From a checkpoint of a small mixture-of-experts model trained on Wikipedia.
Training: a variant of Muon for the experts, 337M tokens.
Below are experts of layer 6 (counted from 0) of a mixture-of-experts language model. Rows are named router (the router's row for the expert), down (a neuron's output weights, with its number) and show model dimensions 144-191. Each number is 200 + 40 x the weight over its row's rms, rounded and kept within 0 to 999.
Before each expert's rows: "raises" lists some tokens whose logits its average output raises strongly, later layers aside. This comes from a sample of Wikipedia text that the model never trained on.

# expert 15
raises: ",", " and", ".", ", and"
router,193,187,244,186,184,234,174,211,209,203,166,242,217,201,196,143,152,226,238,175,219,202,156,185,107,195,226,181,227,258,255,238,111,164,112,204,148,252,174,269,184,152,227,148,182,180,174,248
down0,187,191,232,177,213,203,150,165,116,168,172,168,126,212,237,253,228,223,127,225,169,165,232,201,149,190,152,212,206,216,287,149,215,188,267,187,191,129,188,204,177,124,245,253,124,185,213,150
down1,209,171,212,205,270,193,265,182,255,255,133,279,134,186,206,195,227,237,141,159,266,231,162,155,228,190,167,280,142,172,268,191,278,167,209,244,172,182,152,199,180,182,168,126,199,211,173,158
down2,220,233,237,232,155,236,199,208,226,216,233,224,195,207,205,247,111,161,225,178,245,147,168,235,162,254,256,209,144,197,138,216,224,157,186,175,213,106,168,129,155,187,198,187,157,178,207,163
down3,174,223,172,174,225,221,218,230,207,102,179,179,207,169,201,187,224,158,201,158,192,171,237,255,198,277,166,191,196,221,197,212,183,219,163,194,213,225,192,219,249,206,234,170,260,158,250,185
down4,227,155,193,220,207,170,245,185,246,208,168,200,162,215,144,201,195,283,159,261,235,212,242,166,258,197,238,205,199,158,161,119,240,145,206,220,170,147,205,145,243,197,230,195,115,165,250,183
down5,211,108,211,132,218,160,256,280,153,214,122,226,210,187,213,185,262,185,146,207,191,218,266,226,184,190,139,226,224,238,218,234,198,262,156,172,188,244,168,295,237,255,141,161,237,204,213,197
down6,230,186,259,200,109,273,199,326,265,151,169,167,143,234,182,235,178,195,144,173,164,218,224,199,153,146,157,154,214,169,246,213,202,186,222,177,304,214,223,155,168,169,213,153,265,199,260,158
down7,267,247,196,221,196,168,113,224,167,235,254,219,152,208,119,185,205,251,200,205,156,196,123,246,243,192,272,236,178,206,250,217,203,237,146,187,141,221,236,160,246,264,245,237,230,206,146,190
down8,209,189,168,155,223,208,194,243,222,210,228,203,122,243,145,230,242,163,168,230,159,165,282,187,108,216,213,236,190,157,171,177,226,191,235,227,192,194,182,207,8,226,246,184,207,210,177,255
down9,223,164,214,197,212,250,344,206,266,172,183,216,150,160,169,202,214,150,171,140,212,273,142,195,258,192,259,245,153,122,233,258,176,110,179,149,173,218,194,182,214,189,196,233,171,219,229,158
down10,221,208,200,142,194,152,198,183,235,123,256,218,140,206,183,179,203,205,186,200,224,174,218,164,178,130,216,178,196,219,189,216,205,168,286,162,171,269,255,111,371,235,234,225,191,184,258,208
down11,280,163,225,183,133,214,237,154,198,181,231,219,227,197,226,162,197,124,210,231,154,185,174,193,169,213,169,229,223,212,190,185,181,125,235,204,115,173,119,204,117,222,223,191,144,195,212,199
down12,222,159,193,239,210,201,223,198,235,228,159,196,172,240,175,206,247,195,223,221,168,219,180,247,179,189,188,188,128,250,218,159,168,187,272,145,159,215,279,177,255,246,211,227,132,226,251,208
down13,159,258,155,203,175,242,223,194,171,200,194,186,136,106,139,219,146,209,183,206,223,217,181,211,161,160,226,184,153,254,189,227,177,202,263,297,119,215,293,235,166,162,211,196,161,198,109,210
down14,191,254,226,212,188,213,182,261,268,155,144,215,168,199,270,231,228,251,241,258,181,188,205,174,240,168,227,158,300,203,214,213,226,189,176,251,196,248,231,210,312,184,179,203,173,226,179,223
down15,145,231,257,189,138,237,174,186,242,183,198,19,269,217,185,157,238,157,104,141,170,214,196,219,259,187,171,184,234,203,231,212,240,96,206,222,162,197,236,248,129,135,208,204,245,222,216,161
down16,137,220,236,185,208,170,196,244,199,274,212,192,188,157,88,183,178,225,196,204,259,111,192,152,243,167,217,195,262,301,225,267,215,278,194,196,142,238,175,232,236,212,226,276,164,244,218,118
down17,149,217,184,125,116,253,190,200,248,191,178,203,139,191,175,237,229,248,168,164,253,160,236,210,258,92,174,184,185,179,146,224,225,246,199,222,199,184,205,172,266,181,171,190,161,167,208,207
down18,216,224,245,199,168,252,87,188,280,193,170,243,227,215,245,214,220,154,129,154,266,146,151,203,157,215,164,130,241,283,183,142,190,225,173,229,189,199,200,229,297,200,241,216,241,191,234,210
down19,187,205,157,152,179,206,164,178,150,247,123,179,126,165,219,181,209,294,226,186,252,179,247,218,215,204,172,197,214,252,177,225,229,203,310,241,215,161,224,246,110,183,168,160,166,191,173,176
down20,218,191,231,195,124,183,198,179,169,134,205,211,232,172,239,193,213,205,194,113,237,259,183,141,204,187,169,281,154,190,161,153,243,183,186,189,171,191,169,259,80,288,173,196,244,223,206,187
down21,197,245,195,162,260,190,201,132,156,180,221,191,263,134,212,146,222,195,149,191,169,163,243,128,178,268,230,147,225,183,203,137,175,194,176,185,217,242,255,196,310,170,213,222,155,184,178,168
down22,154,176,153,191,168,221,144,251,199,229,219,311,203,178,214,166,119,203,189,195,182,234,184,185,221,219,258,306,252,243,200,144,184,192,166,140,182,182,243,222,189,112,180,216,222,208,197,139
down23,203,220,167,274,209,238,197,282,223,198,220,206,221,118,243,176,185,237,186,187,244,181,216,192,166,210,247,217,204,212,192,222,114,240,215,248,245,212,220,165,229,253,226,168,174,180,97,187
down24,213,206,226,215,241,250,232,240,143,185,231,240,211,228,222,196,198,209,233,189,203,142,199,192,225,174,156,258,157,226,174,223,212,178,200,178,195,199,191,194,223,236,272,263,204,173,186,216
down25,126,209,146,249,230,253,176,91,192,174,207,172,191,208,186,185,127,235,172,217,189,153,276,232,164,211,194,187,226,216,188,210,203,171,213,176,153,249,262,230,113,240,175,254,146,205,180,184
down26,190,188,172,183,263,196,195,177,284,210,169,181,263,155,183,139,232,172,219,161,208,196,199,217,188,196,196,178,222,262,171,128,210,250,195,214,230,206,204,233,187,206,225,213,308,198,240,178
down27,167,176,199,153,187,110,205,221,134,211,216,241,361,219,225,189,242,156,282,189,147,185,198,185,160,220,205,199,277,197,220,239,215,259,183,181,230,178,156,154,202,205,224,171,212,228,275,158
down28,179,176,236,241,213,223,168,157,199,235,200,203,206,144,234,145,204,141,166,204,209,250,270,219,149,194,258,179,295,271,198,221,252,129,207,173,217,196,243,275,252,169,157,168,138,149,134,183
down29,218,285,315,237,178,260,169,174,169,188,172,202,221,237,113,195,186,278,265,293,232,152,186,196,267,177,231,213,140,213,176,238,225,231,239,195,265,139,213,200,232,172,216,178,220,177,151,226
down30,173,207,210,232,212,268,298,195,169,232,200,252,176,322,150,275,193,268,307,248,207,232,166,197,149,225,213,226,205,247,148,179,200,209,201,139,281,152,228,202,78,224,218,194,294,159,210,149
down31,175,191,146,212,216,169,228,243,155,189,199,213,211,160,154,185,209,205,227,236,161,267,254,215,239,203,213,284,213,206,161,156,237,152,303,208,232,268,163,245,230,169,264,181,250,227,172,180
down32,200,221,209,185,114,219,186,140,169,179,238,236,177,181,218,165,170,223,291,167,252,212,143,174,232,184,192,213,201,241,210,177,213,257,182,206,236,167,165,167,171,165,199,190,224,172,190,198
down33,181,223,180,161,200,135,231,170,156,128,189,176,176,256,161,190,216,154,227,183,121,255,182,206,261,195,170,174,165,189,152,208,178,199,231,168,191,257,270,212,124,175,205,180,199,199,137,219
down34,223,193,232,204,246,221,196,287,195,170,163,180,221,179,226,200,246,194,220,172,216,206,142,221,164,176,154,217,167,212,191,98,246,143,152,211,253,174,150,214,120,203,225,196,211,200,205,183
down35,191,199,205,192,238,208,174,162,217,186,203,228,186,196,194,205,141,119,173,289,137,206,215,178,200,270,175,222,182,269,164,178,190,212,173,209,193,216,211,207,158,248,196,91,217,243,186,158
down36,147,186,237,190,244,215,145,128,130,216,173,276,132,240,152,187,198,157,296,196,197,225,174,191,156,220,190,292,215,190,222,273,195,194,254,210,216,271,225,204,94,266,133,136,223,184,240,250
down37,226,217,259,133,207,185,116,122,235,255,188,138,209,177,172,117,209,231,199,238,227,155,190,234,150,276,250,207,212,202,169,137,135,159,209,214,136,167,146,206,266,185,170,205,193,290,172,177
down38,108,204,216,145,188,201,262,232,236,225,258,177,216,207,202,227,206,202,257,188,212,222,214,149,200,176,250,230,182,241,198,171,204,236,150,182,205,171,270,254,288,223,185,188,243,158,215,158
down39,194,226,183,178,201,230,194,167,233,216,247,200,131,220,239,157,172,179,130,242,215,305,254,227,144,243,143,214,261,202,226,236,186,245,190,169,211,296,192,201,200,233,171,241,283,263,235,200
down40,246,188,229,227,271,76,124,170,174,210,159,202,180,276,187,239,145,128,140,179,213,178,191,185,195,179,242,190,176,143,135,196,180,218,235,235,143,215,204,152,160,201,244,213,176,242,207,188
down41,169,189,227,181,161,208,129,269,120,219,196,242,158,218,238,257,172,215,259,173,217,182,195,218,139,221,179,191,243,210,123,153,213,243,252,186,189,200,149,197,299,204,193,169,186,123,208,250
down42,144,198,269,197,208,219,152,208,211,196,261,135,184,232,275,193,153,203,190,236,164,111,216,199,135,223,149,230,240,277,163,208,211,164,214,207,167,176,209,233,260,208,213,205,218,247,239,151
down43,163,224,177,224,250,239,144,182,187,206,130,223,204,171,267,161,164,171,242,184,181,160,165,220,210,178,201,208,178,152,209,140,207,230,194,158,234,177,171,291,71,205,174,87,233,170,184,166
down44,247,185,217,240,264,161,135,178,200,190,175,168,243,240,182,207,212,221,149,232,182,164,259,208,219,218,205,136,265,179,209,121,190,218,221,208,208,139,183,197,84,213,204,191,175,245,178,139
down45,261,222,313,235,115,238,248,207,218,216,230,206,158,255,164,150,186,177,178,122,194,165,152,193,215,174,308,207,198,218,149,156,223,203,173,134,249,235,226,191,167,177,266,198,232,201,175,264
down46,278,214,241,202,152,183,203,245,210,217,169,222,256,221,183,217,170,189,237,202,243,188,209,258,301,121,170,230,115,164,199,164,322,182,192,232,195,261,236,279,260,223,169,211,220,228,264,171
down47,198,208,168,234,179,169,245,205,239,226,220,262,185,178,142,189,188,171,165,186,266,157,196,285,248,218,223,182,214,194,181,242,239,244,238,169,145,176,204,154,290,216,178,167,182,197,169,192
down48,121,247,174,210,184,201,192,164,183,170,196,221,172,132,145,161,199,209,247,295,123,247,193,171,142,218,199,231,188,215,225,245,175,179,142,188,234,215,173,250,266,236,195,221,173,217,216,127
down49,188,170,224,212,212,228,240,196,191,213,169,219,146,186,226,205,235,167,245,148,197,166,206,194,202,238,230,98,199,248,191,184,213,276,237,191,230,210,198,246,333,201,200,198,184,168,226,179
down50,111,239,265,236,142,175,232,159,237,165,301,178,174,167,196,227,279,235,263,226,259,182,189,181,163,164,166,163,252,240,163,162,171,215,292,132,208,153,243,170,218,186,249,217,196,169,189,193
down51,174,143,171,242,192,214,164,187,171,190,206,217,211,168,177,166,191,179,206,167,223,108,225,194,160,178,145,151,157,201,166,264,266,185,205,181,270,216,178,188,304,196,186,259,187,286,205,212
down52,152,168,145,192,189,218,169,280,146,144,191,206,253,144,254,220,237,193,219,156,156,181,229,208,188,195,161,223,230,208,101,202,215,203,227,151,117,214,214,198,164,191,270,238,207,247,174,145
down53,216,243,217,205,159,203,133,195,202,240,222,171,213,211,208,218,206,197,201,206,177,198,262,165,155,160,224,181,185,219,198,167,214,93,190,156,237,274,172,169,310,199,189,228,233,185,155,166
down54,158,165,254,260,203,150,140,218,277,221,177,204,222,214,192,222,190,227,125,216,189,176,202,150,185,225,215,122,241,179,205,214,126,225,245,176,194,158,190,188,245,208,190,200,161,280,217,225
down55,177,147,181,234,226,181,233,120,203,212,189,194,180,171,159,174,113,190,143,245,281,233,156,133,237,113,164,191,169,180,239,190,191,165,143,222,160,228,129,200,97,145,125,169,160,218,234,257
down56,193,179,128,177,185,173,196,201,188,252,112,196,153,175,161,193,221,198,114,167,204,188,233,186,158,189,214,185,234,245,241,249,199,112,194,115,168,227,199,179,186,201,184,219,254,231,208,238
down57,236,212,194,284,221,208,217,218,175,144,196,228,323,177,189,235,158,252,239,147,190,184,228,217,206,166,169,187,197,185,199,111,203,219,172,217,196,167,242,202,304,240,153,255,193,224,232,219
down58,222,208,223,199,235,181,235,248,181,242,234,213,210,201,229,197,170,263,228,216,178,179,160,166,126,196,193,119,149,171,201,187,257,218,203,205,236,224,178,193,164,136,206,240,234,194,189,185
down59,190,165,183,223,183,193,219,182,189,246,194,239,202,217,187,140,162,154,186,81,140,203,175,237,221,143,197,230,178,244,186,184,220,280,245,191,245,249,163,119,368,256,255,209,186,228,194,167
down60,165,177,177,289,147,194,163,192,144,189,169,182,233,250,221,230,258,172,211,261,129,185,192,201,186,244,124,186,200,168,157,167,185,166,208,246,135,184,160,206,90,186,231,221,245,274,239,239
down61,219,192,145,198,289,196,192,207,191,183,186,167,169,186,163,179,261,182,176,122,272,196,178,172,245,218,200,192,240,219,160,205,153,208,252,153,175,196,143,164,144,186,212,147,209,200,177,172
down62,227,325,197,222,217,159,143,204,218,141,234,206,214,170,184,170,185,305,136,163,195,200,167,176,262,212,230,268,163,303,236,236,196,163,227,201,148,237,167,186,245,164,215,230,254,271,252,167
down63,181,190,121,314,209,251,267,217,135,248,107,183,124,199,243,252,191,177,195,197,187,230,203,160,260,208,178,203,234,260,158,199,192,166,230,183,203,330,172,242,156,185,138,179,286,202,145,208
down64,207,229,207,191,125,101,226,119,153,256,156,188,204,182,135,269,162,247,294,177,242,203,197,203,206,210,233,192,261,109,201,196,207,202,139,154,152,139,261,218,236,112,219,183,241,201,228,236
down65,158,241,172,163,220,218,195,173,244,210,148,103,214,185,199,232,218,179,217,200,325,195,149,178,245,250,251,211,238,232,211,260,183,159,226,240,92,255,240,186,212,130,192,229,186,248,248,255
down66,238,144,241,193,223,166,215,173,205,202,176,268,242,133,239,230,159,179,212,233,202,138,156,147,205,208,215,199,175,193,174,265,259,248,152,162,216,271,231,169,137,208,188,239,245,233,158,132
down67,248,150,174,165,193,188,218,187,235,246,202,177,252,98,194,162,216,219,260,153,135,228,162,189,243,126,220,212,285,141,228,177,146,215,244,201,209,188,182,243,160,220,256,175,227,216,233,220
down68,149,228,155,184,169,155,197,100,192,217,159,279,128,211,196,243,141,174,195,215,246,174,211,264,248,226,225,248,149,197,193,210,176,231,147,201,229,216,271,162,297,126,223,186,227,207,134,238
down69,163,279,194,233,187,166,168,149,246,198,207,162,168,261,242,229,190,253,212,237,194,204,152,214,201,333,217,267,229,240,199,223,221,156,222,292,254,183,216,267,249,191,273,144,182,127,212,211
down70,223,208,188,210,184,200,181,138,236,166,210,225,188,223,182,264,241,148,251,248,156,199,228,179,231,185,258,270,154,227,150,220,204,217,172,212,197,204,215,144,57,230,191,161,113,111,235,212
down71,146,213,142,232,169,261,172,170,179,142,285,217,169,265,176,188,206,237,184,213,190,219,103,223,261,159,179,207,106,239,183,201,140,101,199,214,242,185,233,182,302,258,242,196,163,186,231,213
down72,242,240,215,261,201,226,158,245,236,156,161,212,241,216,191,211,301,184,187,226,164,198,223,119,175,175,211,145,244,227,203,207,184,189,146,133,220,257,212,119,71,203,233,223,165,268,221,231
down73,263,248,185,239,189,224,214,182,269,172,259,239,232,255,169,191,275,194,267,228,232,187,232,202,152,145,168,259,197,241,184,196,246,163,162,170,147,275,227,141,291,184,219,216,203,288,174,188
down74,188,216,287,120,163,221,126,240,209,171,130,252,119,241,209,205,157,177,135,251,222,166,174,174,233,198,267,127,246,161,206,223,175,266,203,152,175,210,188,219,197,152,215,213,217,119,143,172
down75,220,175,181,234,208,225,275,216,228,246,207,265,226,179,221,274,153,208,188,141,243,196,169,229,195,226,158,240,209,193,206,153,235,204,203,144,329,217,179,253,250,225,245,221,204,165,265,192
down76,249,176,223,205,187,201,151,209,254,276,257,163,249,221,200,225,145,205,220,96,246,220,215,253,231,218,175,212,190,235,262,148,256,219,216,255,112,120,223,237,218,264,175,251,264,214,279,211
down77,128,212,220,250,199,173,199,242,105,192,188,137,173,261,154,113,120,192,292,220,212,138,177,185,198,228,143,203,155,167,186,231,204,181,224,210,196,155,260,127,253,233,190,192,278,183,192,228
down78,162,209,219,199,234,241,191,180,129,221,186,233,198,189,252,249,254,251,198,253,150,200,173,224,179,223,102,162,176,187,243,165,182,251,210,204,220,177,227,152,166,206,200,217,216,252,199,293
down79,210,240,135,195,223,228,202,197,149,199,177,249,159,188,196,144,244,205,259,195,215,196,240,187,194,201,167,151,207,267,106,228,200,177,145,277,150,222,245,227,188,129,153,189,265,173,188,181
down80,190,188,200,216,174,224,286,225,199,145,258,167,185,247,191,190,162,212,129,252,179,207,265,226,213,261,174,242,247,254,180,186,212,253,196,272,155,240,156,155,104,195,182,237,108,259,185,229
down81,229,204,188,229,201,196,186,240,222,151,191,172,130,172,214,195,239,183,194,171,281,237,214,250,189,187,134,215,248,170,146,259,200,201,229,209,156,299,234,214,178,163,136,199,124,233,241,224
down82,240,195,171,301,217,243,162,208,208,218,260,189,194,181,192,209,162,212,242,190,174,204,227,173,201,213,298,189,270,234,233,195,179,265,214,165,212,166,194,187,220,195,253,153,202,239,216,161
down83,154,174,203,125,276,225,238,233,226,184,228,201,211,254,227,199,182,173,287,181,273,230,220,114,142,181,217,240,238,214,271,110,177,172,202,144,222,186,296,137,165,293,123,161,185,184,196,221
down84,210,210,134,135,236,225,263,225,199,268,137,254,246,177,270,163,234,278,229,217,209,209,154,176,173,181,230,202,242,231,240,274,205,273,231,214,256,221,193,234,260,213,165,198,219,253,127,196
down85,285,158,236,156,153,200,229,212,210,209,137,157,150,256,223,274,198,197,199,252,140,196,183,180,187,140,170,187,232,223,219,242,239,223,288,234,183,174,221,317,253,191,221,225,167,190,122,195
down86,209,208,280,236,266,133,220,185,183,236,246,245,215,212,157,210,184,248,235,138,137,231,238,170,196,115,187,280,212,241,173,191,244,179,163,165,191,239,168,191,5,162,197,168,250,182,266,236
down87,289,187,303,239,171,240,143,258,141,227,110,247,211,176,174,189,196,169,149,199,248,201,232,203,140,160,186,171,230,242,233,169,218,174,227,194,189,165,247,152,250,163,241,183,220,240,205,237
down88,194,212,80,188,183,179,194,161,253,221,268,160,151,202,189,217,122,256,257,189,229,236,143,186,224,250,227,246,202,188,217,184,154,229,226,173,163,123,209,225,329,195,179,186,163,243,222,237
down89,232,262,141,190,191,190,235,230,274,246,227,225,211,205,171,218,192,307,215,191,133,192,147,205,269,247,251,204,236,223,249,180,189,236,186,220,143,164,183,218,189,165,226,166,279,255,251,178
down90,239,231,241,242,230,164,164,189,202,208,193,225,236,171,227,175,171,226,183,258,160,174,147,149,205,188,281,264,262,246,201,197,169,244,232,212,155,240,236,164,234,144,190,236,212,199,183,161
down91,190,229,181,195,259,223,236,219,192,101,182,172,128,212,243,175,195,199,271,194,135,206,284,234,150,212,231,172,236,177,228,74,198,225,246,204,150,250,196,170,223,159,257,197,207,195,236,209
down92,149,169,172,89,251,151,197,195,203,153,199,265,173,132,168,175,134,228,161,233,112,188,149,171,206,195,236,263,180,238,254,163,223,205,245,296,209,206,202,208,289,176,225,153,99,223,126,195
down93,235,175,184,205,256,200,244,155,177,257,183,213,245,221,212,165,251,161,148,244,239,197,180,195,237,151,147,209,122,154,239,219,227,201,202,145,215,202,171,227,376,196,133,185,203,160,196,201
down94,186,225,201,188,112,179,246,175,147,215,184,215,170,152,216,163,135,229,172,217,176,184,245,219,156,167,219,168,165,245,234,154,260,184,158,144,270,208,225,198,184,208,192,210,224,215,233,136
down95,155,218,189,239,224,213,219,140,123,189,250,185,161,196,267,183,193,163,182,161,172,158,220,159,133,225,182,142,254,212,174,133,273,222,220,223,253,170,196,200,308,224,204,214,195,277,267,183
down96,155,197,154,239,178,236,189,210,147,221,252,157,166,157,153,248,229,217,133,162,171,191,169,229,183,252,170,246,283,222,212,143,149,179,261,185,154,155,220,212,230,164,180,182,156,243,159,271
down97,166,248,211,185,203,262,198,219,277,200,166,209,183,169,188,195,225,170,232,156,238,229,177,171,206,238,210,176,233,224,272,215,187,284,203,168,144,234,252,213,142,254,157,193,214,198,200,247
down98,140,212,201,161,191,201,158,178,232,259,214,231,200,182,172,253,151,209,252,193,267,230,164,220,199,237,311,199,182,255,117,197,234,216,161,239,249,190,161,232,188,196,189,229,202,164,169,197
down99,178,192,209,155,159,220,176,248,228,240,218,236,256,289,184,191,225,130,175,183,190,172,180,171,223,182,224,248,197,167,185,167,203,186,122,210,170,240,164,213,122,191,166,137,177,330,249,227
down100,189,229,236,253,190,217,217,218,213,142,176,169,115,134,192,189,212,208,138,142,218,241,269,188,233,171,305,181,162,261,243,202,222,270,181,156,194,278,236,215,103,161,228,221,219,165,234,230
down101,196,165,266,172,236,143,245,207,203,318,186,162,257,203,238,198,226,300,268,165,196,254,191,232,229,187,199,209,156,233,189,138,270,168,239,234,246,183,171,224,263,185,245,246,272,202,200,201
down102,189,219,195,211,195,271,178,255,256,156,204,208,176,188,211,237,184,172,123,231,126,212,180,202,157,300,170,210,204,240,152,184,160,181,200,231,245,185,199,180,300,151,172,174,196,183,197,192
down103,178,192,200,188,207,239,149,175,154,149,139,238,113,142,190,153,223,189,203,189,198,234,211,208,234,128,223,184,234,181,228,169,182,139,157,196,141,162,145,235,341,170,255,141,214,147,230,276
down104,227,177,167,165,201,159,209,231,212,251,196,206,155,182,233,169,186,184,224,209,155,143,201,148,148,231,176,161,143,184,225,161,216,244,131,228,205,169,206,176,307,138,168,207,238,203,181,235
down105,214,180,257,209,269,183,178,136,241,166,173,208,222,183,237,234,138,215,188,200,123,189,233,198,99,154,202,184,150,160,212,172,210,216,186,140,199,159,256,130,275,197,166,222,166,192,247,213
down106,233,189,132,227,193,228,209,224,229,228,205,197,179,237,252,140,217,199,162,160,194,198,249,161,193,160,183,162,206,191,197,161,248,168,201,235,179,179,185,195,115,241,142,164,196,211,211,192
down107,238,234,277,230,193,177,158,179,165,257,189,279,173,187,162,211,201,162,248,167,107,102,170,168,164,140,197,170,279,168,238,204,253,222,156,201,216,195,219,157,213,157,207,156,149,294,212,208
down108,222,198,105,242,284,163,208,236,218,254,207,191,180,197,214,233,174,193,182,196,235,221,221,208,260,203,155,216,218,149,121,214,203,144,152,142,196,198,189,165,104,133,252,281,160,234,244,201
down109,206,203,151,232,178,194,88,192,241,173,257,216,215,248,185,177,172,197,251,239,214,218,169,254,193,217,215,199,193,196,256,186,197,201,187,183,211,160,165,205,149,201,164,191,164,167,239,208
down110,274,179,228,113,166,257,166,198,236,225,128,237,189,167,157,189,113,224,210,181,247,275,238,165,178,238,240,233,121,184,179,289,121,165,198,207,133,183,166,106,280,234,157,116,246,215,225,196
down111,221,192,234,148,190,181,206,265,191,175,233,151,223,194,192,220,132,235,183,146,227,157,168,222,188,288,155,169,199,211,215,222,240,174,280,161,209,155,204,263,138,228,170,179,209,132,221,226
down112,164,136,232,203,199,196,205,241,183,231,267,150,193,166,210,172,235,184,173,202,266,152,148,243,176,152,158,190,195,233,188,185,267,190,258,184,195,230,170,175,260,184,191,197,203,226,238,211
down113,188,206,185,230,219,177,243,148,151,259,202,222,157,214,239,228,257,122,124,172,142,122,133,194,233,229,180,201,116,191,154,220,197,212,224,175,176,225,255,173,172,206,248,78,138,222,235,153
down114,192,195,230,177,171,220,212,274,255,184,159,232,187,247,191,233,187,189,230,205,259,246,176,197,237,277,246,211,161,179,221,184,251,196,177,132,143,224,190,165,99,197,213,205,202,186,211,237
down115,181,194,227,218,186,218,217,196,196,184,144,231,201,155,187,261,196,238,215,222,186,209,240,181,118,140,181,154,253,274,184,140,168,188,177,222,179,245,140,262,226,214,198,267,254,226,198,200
down116,214,241,221,120,184,191,118,146,215,217,244,207,215,223,219,139,188,233,188,185,198,178,174,166,197,185,206,205,267,162,283,250,175,242,168,210,232,163,241,179,342,162,98,181,263,231,170,210
down117,210,193,255,260,257,212,201,219,250,271,203,135,240,230,217,180,148,267,183,242,211,253,220,185,219,186,180,148,219,185,217,257,108,143,225,189,157,124,204,237,118,138,174,271,155,200,175,190
down118,187,211,223,222,231,179,177,225,206,226,208,207,183,175,236,190,177,203,298,158,214,150,253,240,208,203,256,145,128,197,191,214,225,187,170,176,230,152,215,209,229,224,202,253,184,179,195,234
down119,191,145,284,182,221,192,245,238,200,155,205,204,190,212,149,242,180,217,241,174,228,249,190,230,146,161,241,145,240,178,197,166,296,176,218,194,252,254,248,219,103,170,194,243,261,223,214,270
down120,233,185,151,195,256,279,196,188,235,196,244,213,175,214,100,235,228,187,233,232,241,196,239,214,188,193,212,168,190,175,183,238,152,182,146,284,207,179,148,266,257,212,225,211,143,257,228,274
down121,183,177,268,163,245,208,219,197,167,179,217,185,202,209,191,172,161,243,165,160,142,160,314,186,203,109,218,172,255,259,153,176,228,182,200,194,186,191,215,215,227,151,242,153,196,212,266,166
down122,200,239,228,138,179,148,192,158,213,217,199,256,160,185,126,209,209,140,149,199,232,110,238,217,166,227,239,219,222,204,196,196,145,227,218,180,247,229,253,195,171,227,209,185,237,256,212,265
down123,167,192,239,196,220,172,138,208,190,250,172,148,169,214,199,175,216,235,147,188,220,152,194,177,240,167,117,95,174,206,189,274,184,223,158,168,155,211,204,197,234,170,195,192,169,168,206,179
down124,181,280,232,248,209,209,307,172,238,176,192,212,168,191,217,210,237,199,292,139,201,206,192,201,282,250,165,184,202,215,198,235,226,168,192,222,197,156,190,195,73,163,254,194,260,219,155,216
down125,188,119,153,209,186,190,159,192,221,148,183,213,200,205,218,190,205,242,231,137,181,164,320,169,154,218,221,152,298,244,175,140,176,201,264,203,204,198,215,193,294,246,130,224,187,212,175,166
down126,217,165,139,218,193,235,193,284,148,195,198,177,227,147,224,204,211,288,195,102,175,237,195,191,257,184,203,246,168,145,184,174,216,164,254,142,153,174,166,208,164,199,222,199,182,233,146,146
down127,170,218,189,229,133,244,254,230,156,189,171,158,202,198,268,216,284,179,215,266,245,190,229,219,215,183,174,164,246,147,206,190,226,166,248,241,155,173,167,153,231,155,243,193,175,139,166,182
down128,187,189,222,240,197,167,225,191,178,201,240,195,186,182,155,155,164,222,234,210,258,261,228,172,240,186,213,217,193,231,138,111,289,225,181,232,224,187,215,166,238,151,189,167,221,187,279,120
down129,190,255,238,201,204,169,208,173,174,207,199,210,251,200,222,156,170,228,240,222,154,151,227,168,163,260,181,202,136,162,196,146,245,184,223,187,249,236,157,235,245,225,163,224,185,186,204,221
down130,232,166,192,220,209,201,173,225,197,238,203,189,236,243,236,215,232,220,239,199,249,199,273,217,190,167,294,246,92,217,221,217,184,175,196,156,207,198,194,231,256,202,195,228,209,250,256,207
down131,172,192,170,209,185,192,179,185,164,168,193,134,198,177,190,231,193,180,229,204,179,202,233,161,244,168,212,144,202,162,211,185,201,203,146,158,205,261,156,172,72,200,219,210,173,221,191,159
down132,245,182,250,220,233,240,262,243,226,264,210,214,160,137,220,189,234,194,253,210,197,258,138,192,270,181,223,202,202,166,243,199,259,129,108,253,176,217,139,220,105,166,199,151,246,317,170,219
down133,179,207,182,172,234,219,246,134,214,188,182,139,133,176,176,183,195,190,264,210,276,211,179,192,189,218,188,206,168,123,164,192,186,177,177,159,152,209,220,165,181,191,224,164,210,146,142,242
down134,289,204,232,186,213,180,199,213,216,269,217,230,227,198,208,189,162,200,179,173,174,220,129,249,249,239,206,244,251,223,173,181,165,220,233,176,152,143,179,220,89,282,147,164,248,242,181,234
down135,107,200,225,177,204,214,210,238,189,136,145,276,218,212,243,244,151,145,96,185,202,187,214,272,189,207,240,196,164,244,214,245,175,203,189,169,201,230,234,238,169,238,236,182,198,185,119,137
down136,179,149,224,193,149,192,196,158,203,251,232,207,152,191,172,162,262,168,177,177,202,215,265,248,206,232,185,265,239,222,159,192,184,112,225,243,183,224,211,229,115,207,169,137,169,176,158,250
down137,270,150,217,178,198,170,245,221,228,169,248,218,175,184,190,149,182,100,243,248,157,142,260,143,189,201,193,238,204,225,156,164,184,190,253,236,154,251,197,198,235,84,194,166,209,223,151,158
down138,214,205,204,177,249,194,207,163,212,205,187,218,158,192,119,124,318,243,114,194,195,201,214,247,240,203,182,196,176,213,173,293,207,234,242,163,168,239,247,233,134,186,242,199,205,252,250,199
down139,174,258,196,184,169,139,290,268,242,166,220,165,168,240,241,206,183,166,191,187,220,164,204,183,248,177,131,178,205,211,229,152,194,257,206,151,204,133,194,219,160,231,209,251,204,216,190,214
down140,173,277,140,186,173,190,171,305,213,281,164,192,182,239,181,185,257,187,63,229,135,179,195,223,219,176,158,202,198,271,151,222,209,199,259,179,167,119,282,223,121,162,151,224,204,179,170,127
down141,176,223,159,230,189,220,171,204,240,148,169,135,203,182,214,161,259,233,254,268,158,214,203,152,136,175,167,239,245,283,190,241,197,191,247,120,174,170,156,214,184,162,214,186,266,197,156,233